From a checkpoint of a small mixture-of-experts model trained on Wikipedia: a sigmoid router, a variant of SOAP for the experts.
Below are experts of layer 6 (counted from 0) of a mixture-of-experts language model. Rows are named router (the router's row for the expert), up (a neuron's input weights, with its number), down (a neuron's output weights, with its number) and show model dimensions 96-191. Each number is 500 + 40 x the weight over its row's rms, rounded and kept within 0 to 999. Numbers have three digits each.
After each expert's rows: a language model's description of what the expert responds to; "mostly gets" lists some tokens that are sent to it at least half of the time. This comes from a sample of Wikipedia text that the model never trained on.

# expert 3
router:531494531499518479572443510471499476525469426469515470518406536544462486500436557481541474523482446532519445528488484535428423505477529475519546439400449470504495568555461511464558479546477527597547540428565499492427458461504469424448575511484542525545497490456546515531505507510528519513
up0:552451506479527449500584535539424461414459500504503418490433495414529503468392492528514480607509571452481527482482545478479500495503521527448515553499503502507538466483504483421507455438482498521642494486539538502475497501507436470537475485545494452556549463495568517545530549502471384514
down0:472483516449442546487527486470508450498497493485467522508465569465466508516570547482470488541441516508569450603514491489502504501495511519557464505439533437500533504541471499537507499528489526467492573441375535469517486484494571495504422508483523436501437519477539446521490494481501474538
up1:483484549519494430533503522504507552478524495540533470519471461511552516534548501520512486515407502486584500576514514606502390499523536492515498543534519501499488538501499448497529553550500549499535558500557435495501504446459487526492500503518508498462514562504606486463503572487498496537
down1:465501510532546521488500484480546528462541468523515486501462529521499492485533495534517574577532398503446563503498508591412477555516455545519564545553499572567466461501406422478586500505424550568510474521493558560512532500443534503500644538508490516471494561544486463497586502445455530433
up2:559457531420517491534579417514485529419493493545434494525499529429491495431531546506494449501501437481545504556509539486484495463525589488452548466493568500509511502521584508553504489501512506541509493473565484481500494551426525572501539466571500503532510485523410547476585549473513497499
down2:501474505513537501483482468456453541487448483526478548471490503500448521499521506509539463502507434485434558525446499585507501557437504542492483491552531560534523535488510504489446547496530453563464504501533481540440446562432597472478514594475481507478560500431466454469494453509503493503
up3:454501489492493503511460479497496476500499473622479497515460429515535512460539444580538545483516472520546515517574571502430534473475518522508489549502500508529511499497486498425500438498511508516505583503551506477513517512425458484556505545384511498583496447532461501434536491444491454508
down3:465578504500556498510547428479559498496499521487501515483499504491457401527503524541486508490492513521500504516508542515532493494520527616502485474580530462440548443461483551454466484488430486500441530538485513442586505512507443503468524547561587445476489496492480553554426546505399489421
up4:592506537522476536516391534482538494495449478471502489481569528575495426547473488505528525529441495488476529484529490511426512509426561445468458491443502535499606505435500604483486499493556559494562561553472556453490493523494531473526505445481541498500491593492498401511466491548477507547
down4:553509486546509454552407531500505536490509529539492507470514492523558426477511491512527492489528503506568481467480522522447615551456538498524502518534477533497576479477474493506465474501498557465591516577479609517510530450433493546523507514498516500484516474499502587430445474491504513497
up5:451512500461390494489505505557515500524495459484548513486551540560472516547536500463463494487441460564413476505442452502503512454468567530446473441481496454499533494486551531547425425522577522444410502497566471541501517514498555488563533511482502488526428572487541435449541590487494407540
down5:464510489422539452495468418482512432474520497522519536497519581498571509566629504437412519539437521480472512542531495547471457466502499494436492501481488482472536544548487498502549465458492548535484407494447486522463475561501473530572555475510539476501474381398544492583551544493496431543
up6:497459543526540481496500496432481479509489474536396475463533514467474517569506494472537469463533418476523508476505430507415461492450455479519552523423533507511483511476520463502484560405512585497572499515468482473597512535506498499498482502503532480504471568538447449497505486506526598484
down6:498498512424524487471473484505483437539507455509493471550545489468556509386466520478550443493495510481474522547545511495576512469551476460498538450546530510523500564495473532543478493492495526532451527383523497481434531500435552540477517451475461536500456493519445474500477537437500509482
up7:518494582489507499447476475499620436481487516421483485505499506533533491490479558514472464460439434532515451532535500460494470438523488515524466440480501521454578483492477496475483528460519564465490551499500473513500502571459484547504496502475524501547532541462498468536503497502516558455
down7:536492556498493505474489502512491466545437520521578470504510559542560409478519556540503451535508469515500510504493445569498426501582510427501427516458477543547529588504487469508422592452529470502465451547495529510556512422492506513486534474463501505547522495531459502493496530471574509504
up8:541544485486508541478567519426412504522461522504515505539387480565456538493483398528494544462556485472501497548520511506485435478497507525446518556482485472503498495458462530500527563546482527562516471475506479452495506496503479437511486499561471314436500487438446455496508462501432513509
down8:512563528483458499500413485517437568535504511560467427584502522492470497539489555526510488453492474546489557584508522502581446459538480427429418493486473533433439402474499499468496511448555609496457503493465467523524513449425489498485474429507458499406478517530502531522489527535487485502
up9:521470528486489508493443553508412554538471494530415546529496500606520483513591544505501484513546494547535532497564570544413490465499504517576477505498442531468536480466482484465532472487501480469509538494499505490482502467529462524509488503507522496495456647505477477556488480514445452495
down9:503465484516511537461495569526477595505496445530522498505465539537469471606550498498484527438468414503476538530489500444494442492492455533516400498559576471439526561439463498524493467477464502454545503483636481535451457527503456492505534426597525503516388491487477485503503511487426463497
Middle and end pieces of non-English surnames and place names, often with diacritics, as in Żuk, Guðjohnsen, Khebudkar, Xinweicun.
mostly gets: "í", "ā", "ik", "š", "uk", "č"

# expert 13
router:622475440580467532492494452459514523462511520528496518493542462529524502464537385583488486490521578468501484461549432536530472475461604484488525476506571506538525444485455480552510495479484539558519558476507481462453479520529482525535550478554551501504528512508466469527557447499496499526
up0:510509561497498486495515556497531500455602462515473452474501468583588449466529554531539501476504521535445528495550549502500510583505506474486556513484500556502463427546419590503485498492551556504507527444493497534429522461453545495614478471501537491508504503521476495518537451533497490436
down0:475486502538491498433510507495490498482517544571485532569366486499569448465594496442483497435541464478492487492534497434468497464608527507524573510516485334497542515538500428472542514501486443521537474499488446508495488503506525498524451508470488486493557529479567529502489566558450454513
up1:540543519476450489500573461495588521429514500617465489498484496479456499530554490533458497592521496539517606583433516503520485430459522447468471462505372505480478493530478499571459490507442517457507524471492434525534507551456502494498524409557513505492516414459499542507530472506482481415
down1:488545553502520507445557495488453502492500540508550471505497493512508487580552419528532517537510530531504528518406485460504416502543496510504525491508503395548529438483531510522443533508485456518484502585530496495479528453533522456555440496559485504499393511513545478551457428498518432530
up2:421584495460498555543495434550526546460553543499534445488561503508500503500450430473430509496483534451501512486500478506492500462520520532443509500493509503498516469453500590509506531503485587544516573547506490478527511504457540485520482518525500497459446449508597527554521578547462487551
down2:594522524485606506540491599497499498476542436479552563512549525498480462449495526489427595508513484518548508480505495502504512491486548537453519515516572458462483468472454495495540492501497508446516439476568477456524507536494548575491647519557516507561463508555433483479525490494518505425
up3:447413505466447513471524504468495529544512519467506475509503426446469470452555472580449499491504469577464391512461532512512535484536504470516495502508438500466514493495442567545485574537503533503478447488472527499507477501503476503542441521509499534519537481497500526522523503515495488433
down3:484511471468529605584481495474526507448503470486490580570485470542474550493492505500481496505473530497505421572486403476497460480496612518519509516489487499478539500494500582491516489587520562494436503522525483625526537480481492503541567505493479526491510396560499621524492502498491591498
up4:487592432467479593504500436504513496493469525497492534461589504497567510559440551494460478550457497479518487505473543453483515576498542482508584536447510534532561465523501530492527503499495491514539478479490441568569443497506505509547429508523581522424500489541416499527455524465500356512
down4:561473437357469495493510505447443484499493510500496479481507498495476532474490496501512490548604515497486435530559499471436467456522510514416440479520501626559497441490462465486515500462539549510522480427486449480500546558483487501439479494534509553481495512519431500540528450513491562516
up5:499516450471571519500484503598531498497462510490498464485444460495552507515502455508446541533524490512444496454475504443516501500508514512523500495491527494523505522446518512519384502535455530548536530436558488541436449434440451511548508455604561504528498515459499497517501472532562496497
down5:504500407502429537504430578505505515510518472493438544499434576484461496489569518474480586513491453473472480558602503525503474508431460572500499501514503489555501489469475560602582499485501489433518481509495498502496503489509515495505427416541521510500491509539492535556570550470474510499
up6:587458416473517493551501413520527499517480428553486556516507511417468450580496361569497482500490503449528499467468480480484509487483522438476500529512518454497494481500510567499511490542513496505517544505515474492503483540490408497482502491482533520487500498500556495497500525501453566380
down6:445523505517438551512512492490490508483484458477405423520494545489501500509528369499495442454388522557469436492455652505551505547506499529621497512514373533419477512447575473470456470500468500434541503485545484483481495516488466543491517561469478514477481485608501557515500500458485458542
up7:553520514430503508552560512508514495598501510465535497415499517489413503510523498539480464500474521475572504501481525542523519568479497472504522541506509532496562457475533526434449483493504488512483537498445488522413477444436522505501503515445499496485545492329499450496500488571523514430
down7:509508428512486493487537506503459542434493497551468413482454353554506534385396541495490464462542461516491491549493508516404505504477480540477479485497416469491580496478528431498432466499497496517492485549504518502473543502509490514469500488480509448512521547480517505528550495450486485516
up8:513430392434446494473535509493458498596557455420453541454426467551536400566531460395480534460499458497479490537499468494567495480471477485569477480484496513506470455527467482565517481552502503452482508505527546549517514498516424493499661508484484439536523488528563495418500501549448440476
down8:538500506545524577532547525541486493490507477489558471444472509554554537551529555489470497433507497500452501575532491609499557444500545534492435502492505562553526515496486575419473462528465496532477465474508504523510479437463559544548532437494533493486469598579509537418523490498472610461
up9:476491485492572539543478532497472544483447522519535461531511399399494536528407515533535547488491512459526499482488500519418463501530502547447545493518499538491534513464500464543541468517470498495529479510474578519530498544502466522472560435570504516488458461491568478556483498434532495450
down9:580488516498498524515586478501505501500513508533489531468543500484521545497463511473510585487531524553487456511523525526466539433519508496534515539493586558443500435443497460535533553479500522458551440534587565508499502502491551502556486521440459498543512490513503441531403447539575526446
Opening pieces of ordinary English words, often prefixes such as re, dis, im, trans, plus sentence openers such as However.
mostly gets: "However", "dis", "Born", "however", "high", "trans"

# expert 7
router:518445516441474574554496470501493577455469543509494560523493452498533512586520543495481541495516449511512476502450488500555509505562484596490607516413555471489471443488579488440496494508441495574512540513462555502486475464485434511449479494509540524519507494439483523488481418593524535480
up0:455542511449500504583501537429461496475510482481498498540510448519492523451504475513363492500499479504458522438436500521505472469471428550475447477447530528515522572477467500537496505497464495568501462461546550494507577507445515503506489471502513527496478444477504542497498453564502461526
down0:511499498484506521477502486504524494525401502557499545459505453558514502542503474500503520481496500528495503501500449452500520480469514433521443405535467415503537514605502457473558513548475543438503513482473564464488602461418587550514500539512513496446571479531558557623512534562484549472
up1:516433579568506550570529503455482524447505521462444516459443465511453486483470470528494507496501534504466537518464501489446536489499493489540555489457577505532523452548462491422485459562477497501473506498505615490505501537532497513488538474486557515504502507524526488466492406469512520494
down1:497496510450433458487532503509489443488521454505444497480531520466454455437535491504504469478449487500499529432497451437492500501517521552549401549467597475525480510501532473512538539527510530506595546478512577498456508479499491548514465479566487500525430519544463553428472532499559459484
up2:500498511501518553465625552486476500499512516505526479415532474502500491509549489539439509518504516480487505500500481464532472455410493455532468447508496521521520577496481436527526541460491495578491521478459480415521555444471467503487406466517515420496561516477469471514469566480498505465
down2:498526482433487439452491495497514473500484435460561510514435523560531452568480488493377499523463456475481457528561513481525478557493495509495472499534516496489486497579453490488579467582499474528490493509546526470565501497509500468509376589505484489577518492509617442468500498473412570570
up3:434479424501477456507526432472530476500501493446501435513506543412487501516463474495455519541495519520468567479496495530502603526503539514508555481541412541519560501494481572523487510508574499494550480544479503542510499423501592508518518481484547485473573500490541456494479419559576552556
down3:533519494517565570489485524501537536581488449486511500495592407501494556592551544488518584543444503512498354496383465520501537426475519525497545520492496512497479497484437541514541477492498477564501575507495475525461493482482477565504494539502543480599511428464479463501465468478541507515
up4:546535471431491455506491527484511522469550485492499474458517480474480546446500513493522503508485496552519443523415580538516528394524446514480563516530512576470488468528507502463467468441470403495593519515480471567496498485405573580528500533567564499488519503526484539469499495536467508566
down4:492601509499455412505436446488500544487469547469502546502511394516448436508499522586494450484474479514485506534500518485529527485509496542478500530532502487504494535482487500483510516463495494469550511520496488510500474460533486494603568506498465524489531504469514491431410452505508468469
up5:508487498516504497492485441531603385541380492525501540496476504561501500524537459496497536471474568540480485556559485509560457506554492502589503478538498496494501403467613499429508511511467516509545457494514495527505513529507507524484551539499526525538544498499526477455473508538505504500
down5:543490477490474528486495446580445456510487469477523373543512615558542492502578511486486565555490489496438515502505475540596510463516565422502504452458486536513476483456501470472501482523496509506497497498526512570544515503507509450468480576512488431492489530442536491509482487498465649480
up6:493501496498444532431493494550489575534427520523509510527424465450516541531496438571474491510393497567509506581499490499512506527421490606548551487507507481504517498494554468495484492546483492519528523465491544489536523494448486482512511516520470448491483488538493464532456469511457531496
down6:585491462472590450535496552519462395495467459508488413474488489459595488423515493514449406516492498494552515456483481479494510543555408487536586511522477519471498554408501535504501507492583473486565439531512524502585529491556501443519529495437464537499470532542570446547498524493466504503
up7:528516508504461532550455567494449540436458512532546491503454462450497501467511493570502582500506460546519491491509483503444482506572536485524482471503484493429518512473514501504507432545512601518477511495521549513433505553476507487494518494526505501435470453480473509497437505599443479525
down7:475505485502533588466498529556562540488479425473522463491509510496495557527505495579446587486563534584498505512495502496512499522513493502480531491494531503490473337421515498456515452468536505522569508523512524432460512534519435415450508522493512481546430524488497483505573503551503519432
up8:492460553442474544469534410473569503506518485488492519495528478566569491544467459496497475491510438499516491475608518481484476495525503513508486499475443453494449523560513523474492511616537494507548554501497495514468596492416548486441501457492509490573430473565493572479535564514536447503
down8:511525567589570499483535475486566512475510534533482463508523513498503435495457509459469590546528498498473443460488533503514532503483469504449571427500514470498554534519549525417499366461528518490533504540522429494522514504504523439535527558505569493508388524483503531440476592500512545544
up9:427446537449550514504501503550542531522554503481558469418535500597485514531485494517501488518514551525501488506444595499497506509402540504526500572453535500520432475532546484522567528497485461569542478418544457411478517579495469493535425516495521477499577498448504500494485499499507507453
down9:497497439405448373430462499505436569520541444506508501512467474527518431515527485478524488452473515519399554519513501437442443615498522495479508497480541493499435498439544479540485470478455508472470543500537527536514501540493495521546501499580540567535509488486435462543529453508516529459
Empty table cells, table separator rows, numbers inside table cells and line breaks in lists, as in blank cells, |---|---|, Result, MF.
mostly gets: " ", "|---|---|---|", "|---|---|---|---|---|", "|---|---|---|---|", "|---|---|---|---|---|---|", "MF "

# expert 0
router:504528540471507520519597512419552446486502523496510435485465502490489527539474483429493598508523524535527495478479446499502492512514534532483517499489485493501467535463508450526570552482488502698465488524469463508560517504487563515500470530529501506515494466531556393506435488458511514491
up0:511482521461496489491509485506540491500530511441530426494558498500513576436423534508422533483484524505464479499528491597501478429644508520564502404539497518523551545444487471541513517570445495571529554526497494446490478448462504484521401519493494546510519490397540501438511481503454433497
down0:375488463501499475429499513445503482532498491484571470501348549493541506521486494509562469455522486518498500507489592591537497577467493496466485556463518609474580499495572477515451504497500467472512532484562487485543481583494559466510504522532486484532476451500575503449534488521486550517
up1:533458500532510448490531491505500511465495501539466498516485393505481394528493516451497471573519453487464565492402521501428487536459502562552500551518421515450508557463415487530523526580426532514475455539558474481517420514548477517507472472468615485529538465508449439482522497594462500491
down1:487502455495473555564514435510585512463518521437492477500438450514538550503494495552570523494467511497518561484437471491490506548513451497444525443567514415554549536503524475494509525501453487448454491502489535505580558494505494530438492520534507491521482454475461412519497503525523407543
up2:489464499484519543566502496512538565525517493489567502493594466487512531491497487548507516468521523582434497518500472511504525439498543528542492480521507478487545502348503500474508449516477470562550460487514485544499535502535468519513509556540520534492449443538470444538376467488515452480
down2:500603476484439523456404455438446476505593465500495489487514488500501538443488495477501531426531520451517510439490527493527480466508528532456498501536507479489471684543463441496481490486390525466540515479538501532511534471497506560537508449499538442508436475512475482484469462489508540435
up3:491487467528488495510502501562521519493583457600493477502473488501536498467504494449545456454510487545521502526497509499488513441507461506551536485498502559498527439526479500499447493556546495542472580562462503520487506465378439518529449498501496424517499505496512568493557458468499477499
down3:541513436522564383512512501561388495581413486551498501615503478560480443493484527518446517489525472516475486580492521499492499515484504472504511520491544547519508519501527462469424486504571520448545473548528506511395498522509461469535519559434481425481499497495469580616464520507536503509
up4:498527540468483449518530522505531560555508599493447605510450510496499520498498508508460545478485484459557541545484471505500544490447587438480459511499493487511392512563460488488540560545520517500457439495500498492472514527511475455399464527506490512472444422474498451508629495552520543515
down4:483478470552486452536504527481499431449447469512474527492456508489473502513515487523494473525579550586555518547472546521464501527482513472509505550481503468455520483531465464483571487448504454516505465455490450466530375400548539458484502441554502505492476499507471550513494523419491496485
up5:547547475485488501487532488545544460446499494529446546420510421429517497497554445491492506432472494590517524461503474492488500492543521487508477464536404450501455456488520552550495508514356499444477532591438558541497461448533496536507478510498520484496489501482434503519499487496492436488
down5:404513443549462494498494523515514465497488447588532456518502542506508471498501505482471518497393528434496503512518552530473472488509577498546499575526562451508470500519555497474523561575533520500593405475559450523526483547519549575494496482506475465464467457522430514545610482506435512547
up6:443491530517469499508463490505519388518528500482499521474473464426497457562446458509546489491552508562484442439513496503543498504470482490486476369493492429571520508497505513390498470613496478514437494531493526574556493506521418468528545500508603528472519465504579528466539507501498444517
down6:491483480527512535558539500573505585467531540556433530486634438417544470512518494553496445519480487496470487516492488492505458513518506511478501456571555505472468481557499511511487503409584458480491540455512475478454420469516491498470501442556491505507448551445506549504500486503517548523
up7:490475555510415492447444513469595491502526442513491501475457499565520440549492455469486574501503494405445505492487528542463551488475417517526503586486495398508531525498527500502538511518466516493511466471465511518457539516526500436466459528500566537498494547527505512554502488579525492542
down7:345603469545478506501497505465536500580496498467510517529510513491500510454494439487516515465494511534486591490517545489506529480494506436444531559540489460479500541513541520492543510518474536539504587500430507513530597499493448474490525476520476563501512487476516427536549500611435497501
up8:515545489555460500516520510499481482493528484496466600492448477508506498518493527586509560508481468525514494507481498538514522456489486499502527500524475503458541516473510497539514537411483442464410453552509489494491520494549585470421439488483580450536478461555483465491511593512499450455
down8:411462493410430402523462496499505454416496507488625445465501535434494480501493507516449474540474461531508469494467494524518522502495568416463585484568592519523499443494480528507475403490523510574465493502558547557491506517548506571467446469489488485428520454494468474557484503480508488430
up9:495418568478484562507480500479511470492518417477498505512458494510583590563506484547469577482492490512445489486537531508506501484499570512474496522510585500447471501394535505476591507486607486485505502484502506497566511569508506485561436519549494496534433494471508551497474472481540487505
down9:496473530443519491433528495365528462489489428456454399589491511556485507475475490475528464487498492483484507492559506505483528550481459561484494529508535531533504501429499489490469473469431476521475484522379499501522503523519486506481483586533527497510502489499542502489490512492331428470
First pieces of capitalized proper names, often place or person names split into fragments, such as Lor(estan), Mor(avia), Mer(thyr), San, Santa.
mostly gets: "San ", "Santa ", "Ar", "Los ", "Damasc", "Pal"

# expert 6
router:478503490435467479530508534506479547540481530433455477414508478498482528481504505510477474447528516451480529450366530483482530522467485516520480546491515556546533453485465514560540522470544495510515474551449520502537562491493540531535501483504507462532489576532498505548492531524542517463
up11:490498482502540546483504607507461498529488524554503545501538499500496553501546585452447497426525600520502492549449513522504539500498567524480556603561498578523505484509467571434530492478507512497502500500507459471402455509427467493503581545489533452545443452471507517495557479549421505524
down11:525486542464507491480487430511528500502525444498524437509484561489472428484515567566555460493504473489473459489546485551528531502465561571541443495434540509494491518503470441502494519459475499490506530623509516499511507452473456461541526469550462474497511545507504471444516509413569474393
up12:513502535526477513508581495518517513489493509502471552508500619610545548495508490502478498446499491503453524587387486494452384420503524488443507530471499492507500477501558477456485556498514497471521492477493563602499478513478475505512518508447479467502520515502516503524474438485537413505
down12:546514475475496487484555494522504551576535449479501513517510515555432500488505485550437543504578476587477468561533469499445475476540492487449517488545507510509501488535398465507499514423462566494525478500476550499541496491475429456505492510516455452542547472414512492491419495473500589468
up13:529409578480420483531466512526487506480554559504480536542509552501480496419508512483484520522465516565446529495574525447565520483484445487542508441463431529503578496320488526512502508476473464510415490479466498519470489498463504510440440546525522574441474529502496489492527508546508555513
down13:544600508502482504468539532473503603498440506507496485496546455495522494483529535503461495526501548526500443542546466446485440474491420562503584503500563510513436512527437447551499433486493516388564501557499508499556435565486502529440385558418410498528493446501486503465484494434506505507
up14:461476485513464492514468542520464492594466576509543468546545505498482497459479484507489488440498495491499454420446506516518593500510512520440541474645503489522494494553496571497562529491529517448543551464509615487509531480400475414500579530505514561496538499500503522465501525556459498501
down14:505443466469540459447492464405493485531458505491508465493490502548487523514545550543519461501402489516483527480481547462442402474399484508510529498502481488506471476489517497522578541494537492488515437546504410493429476595459432551528551491515498500504553500443530513500533482557550630469
up15:457474520490503419500536465557525491576447429513465479477518532507500490515504463492483522482429468589437502511489539506480496439480498485501541575575511503497465540497476422538480498498510473485493516462475415505611514497525492409506500469537494517490526543518505457446504497476574445492
down15:418518501505510470518476488437507492454507458452498507448465517509499522481501525475471504549513550532478529499480469505482468490486473460500566496480414486394514521495556451556519544513522590489510469556519483499552495480614448539402536451509472489447468499508475494489494450500485539495
up16:582472503490543450486492446471441515498501498535560542505477499504500497484503432563417520491513532554494537504502568563466494568425546527478456556480489461554498507481580434541557477516509490464521437461499491444537469478452447471484574526510452541477578500499553422474478498504514497577
down16:495503484558442527494517479460473520434506526502519492544472509484474438453505535461507460481500493410525602460494488481496603482491499553502416500504552451466500502500510541495501492610464457467504542494476398478471456453509500481501538492488553501441471451525432474524546501493520467501
up17:494559410505545497500581545431486409532510544434555515488550488460511471478450474549465533505502465471445539435524499540431409531567526490464419494548500506534495503471530520505505502450506474497471513525487553496487496546445446512493440439494508520536483478523331496482463503541522512499
down17:537474521535458493494494479468520500470545511598494474498506515503493492579455511557508546517487471446539502570563489528493557532513494467488478607453461515429557468500505517493406483509499604540422516475476526495391405547521528507425498459483468500519509599504494491500462518498541490563
up18:512452513498491534486485476582412479551523552506592472461503498494476511593546549503485508498470491524495530504500503500489423470501515536520480557495441435482438496418441487483466529422452544484558470531478455536506501510483518548513436557541481555517500525473579480484542441439455483482
down18:440552532509495506422537485501502489458452482564521509510471451497536499410476504479494505549426503488497518583565484511454495553488445552536467551477499480559511493545503501551505450444448522568498468513517506509494492441507536448479478487500505558530499463502461591490511559498488493523
up19:455502421562505504511507501497435600429484415442468514496585488498459509502520481488527542504541510488511499441500492460517488497474501525583548396496472465481491510567430562523461456490477496522510466496532530449514446448474530474559451521508475501569498484516490520469496546417448512511
down19:529482485504511534503431513464503506525490482524497531583434456488477522571466466489515604463496505489433472534495486502526534528515500531441499487506500435430497588493496409512532538513501441522523509566503553461397489502522551540432508493486486451515475583514505469503504527634530497505
up20:493453497419542501475499523509526484477499563500522474499508553504482521485503526479489510411512487518475520492513474497523493566471507495452523378449503513546495334492477515472504468450524582568583513468534509528518469514476502497509530510479465546493465563608493492499530451385496534479
down20:454507471497426567488519489472473528494498537575469481552581581490460468514520468492488512448527452466517503513516578463547490523538426544467508575565519461497471507495460514532488508585465501489527365528490491544483437438529488501431486477567506482456523483555460515538559457566490511506
Table cell separators and opening brackets in wiki tables, election results and formulas, such as |, (, ;, =, _{.
mostly gets: "(", "_{", "=", "^{", "[", "{"

# expert 14
router:474551476535539471436449534489484530430518525510531462497475477548511615462526449488478516497518458470525484465470358499478494508509464503495489483497445481550538524465495534491506508538564467489461509531531529542528522503515477515554495461467478540542477543496498515517530474522518420498
up11:487546525589524575362592494447489506510520578443430502538515473534464455509548431463442493477504542508539459392527534509496513417528470612502504519497490443499491455541474521530510504497507503510396505492436479436574418489493480500579472498514499558440503504465499498487413503561510445552
down11:537497498522478476484479474500525541526491581498464414421457489503494501474487482549536522506535465550467601501474504465480452598568570387555587478507531540530540488513498491573499513460547516542508422523522409522538494455502501502431512416441440551559510500552529482497481493464542497562
up12:504474496455575450435514483513503568474496490550517438502541542478528475577526469464499524514499551510519509556521539493504495554489558510491558558499497428506482489488504513436493498542525503504495520463541464516537509503450449471498496664512500614483500496512476496464436474498489566607
down12:563495499549497509587519514555463481435536559485509522472475438535536550496451508506497414481412447522567485459435523545551499522475540456535466452548549507531485510495486447459500481455488511528528501411535487426526403508504559569558530507445434447544511516546517541505551470446489437541
up13:518491506443490570465491492576492508468509545483535529549594426505520603449593496467458496555544469501537491516414454498455509433487461516463451447491471540503543495506518538484517493565485452500451566513500500493471392432468518449506476587460531483522483504524482544578485495540471397528
down13:488493519467509489518528573466466493517471481538483522470492509509572514443504440520487541465505517482545492506524550428540444548478473405533538557546481494495498528502579497504490506500522499429502472548572506499485500590362529521442555513490480570484453463553501435456430544475514527502
up14:496576537523499442526498522429513506441500531516507374524479500460508485455498455493481507519588453497500523492413561493517428501549494517496571485471487396491496524581504489513552501589447562511481482477548493395433590519452485386510491525489514500498509535525539489451476493460413568504
down14:451499456535605460496479514513499544526587521501476549481493471514522493487463485511497562528491547500523491459504512439470460467499504549532457499524483505543516437576489501522452484543511445516457495480523524524512427530491540557488561483432455543519500482469515596501577466551459496539
up15:470486504525531498460494482479482501496571502488533542525525500506505513504545501533498524618493492505499512478522465369457520494475515487482466479503472513575493499496513597484559470578519431449459474457585504540469483486464568561471544406585485529483541420584539499467548498495498508533
down15:506482618468488466467502447463518513510543498514502452508459487480504439496452500545500449431526473421523479506463511441478495476451516570476475425501553439531485525525466458524520521502491561490494481500497513475534479417487464497585474497545482513510514482457520594558522514494433590438
up16:500557513486468506482508477500502537519551450508540501530518477466517575452486488478524455503482510516535493487490480467413461498538539513494417460555486586479462527446475393496569594541393497532452580516522530578399477456490499459523510532437464459605490417494500574509540466518470488493
down16:572495571492501481515436546473453522484453499471517516548537581525498513461492500478499596500525484508499559498500467515496494501465476558411540488481532509516493504449556570498382417509500485462499443429496491528555498485482455490372470491521512483454367491526506489523503481498506513519
up17:573475541515619600490428567498550486493507403492492562500520479488472491500613531552510502538516497484500499460507429494493453486481527544487546491415502503485503591580545522520495502517526549496498516425529562489387509558420461488496513505573448490550502538539444541516507519535533486514
down17:429511501413523472541482598499438491498475452509491499593489540533471567485590489582465500504483468489535528578554511493526499463565486385496534431538581505527522504473505484520459611487502455492554456504513462545481450468507501512529464495509510405515507464481459542495488499522595509490
up18:501522441445517511482425477564569561494519529585503527467459470456501499521570475481491436431510491487512495482487514527497526615516502510485520504481473499500499529548483553462561469542516504469551452512447443470448531465586444522494508488442526504537521516490501481469487554506525481465
down18:572506457541465499406527475571545526496526544592479476607535517525562493518485473491517426479507504511546476515478518471439529571605499448453523467612490552515473547520480494432568469507443474485464568523504518478464454519527529535493512476469520521513586456515452524495494547473505574482
up19:470537461587518533503527507514570490517531500507537516509593513479509560530541475557534540473469515514464558473501504441449489489563497504517453472507448509496413572487532609466505425511521495492490533525486487545408559538584576542463461479402440499498511500504523448551454443543467475513
down19:571413481456488518477493488491499486503499435550453410435518465567448517477525517436491467553546424496510503487494503496491480495499507491500519466520414380527552583531409506479517507529499499448468469460503633492524479503490496511485520481538540473595464387538544510492493578520499505497
up20:482489439504502558516501529460517393505569488484408443481481500558507551523456507472532439596464600488493500461528498507491528519528471504501476500536419532491521541492491518470511465535404482481464559505432569493502455495534500532513572491458465534467520490483528502502507588413526493529
down20:450542446565501517563514504504446446443505517493558496486539485506498489566492460510531534455483456511507516498455488496522537464505444510484455463500548509529476503525486510479471424496505482500532430505498484442543523514530497360482469463426525456543509532498499463485560492531495456526
Mostly and or list commas joining coordinated items, plus including, or, is, such as experimental and computational, congressional, and.
mostly gets: "and ", "including ", "& ", "include ", "become ", "are "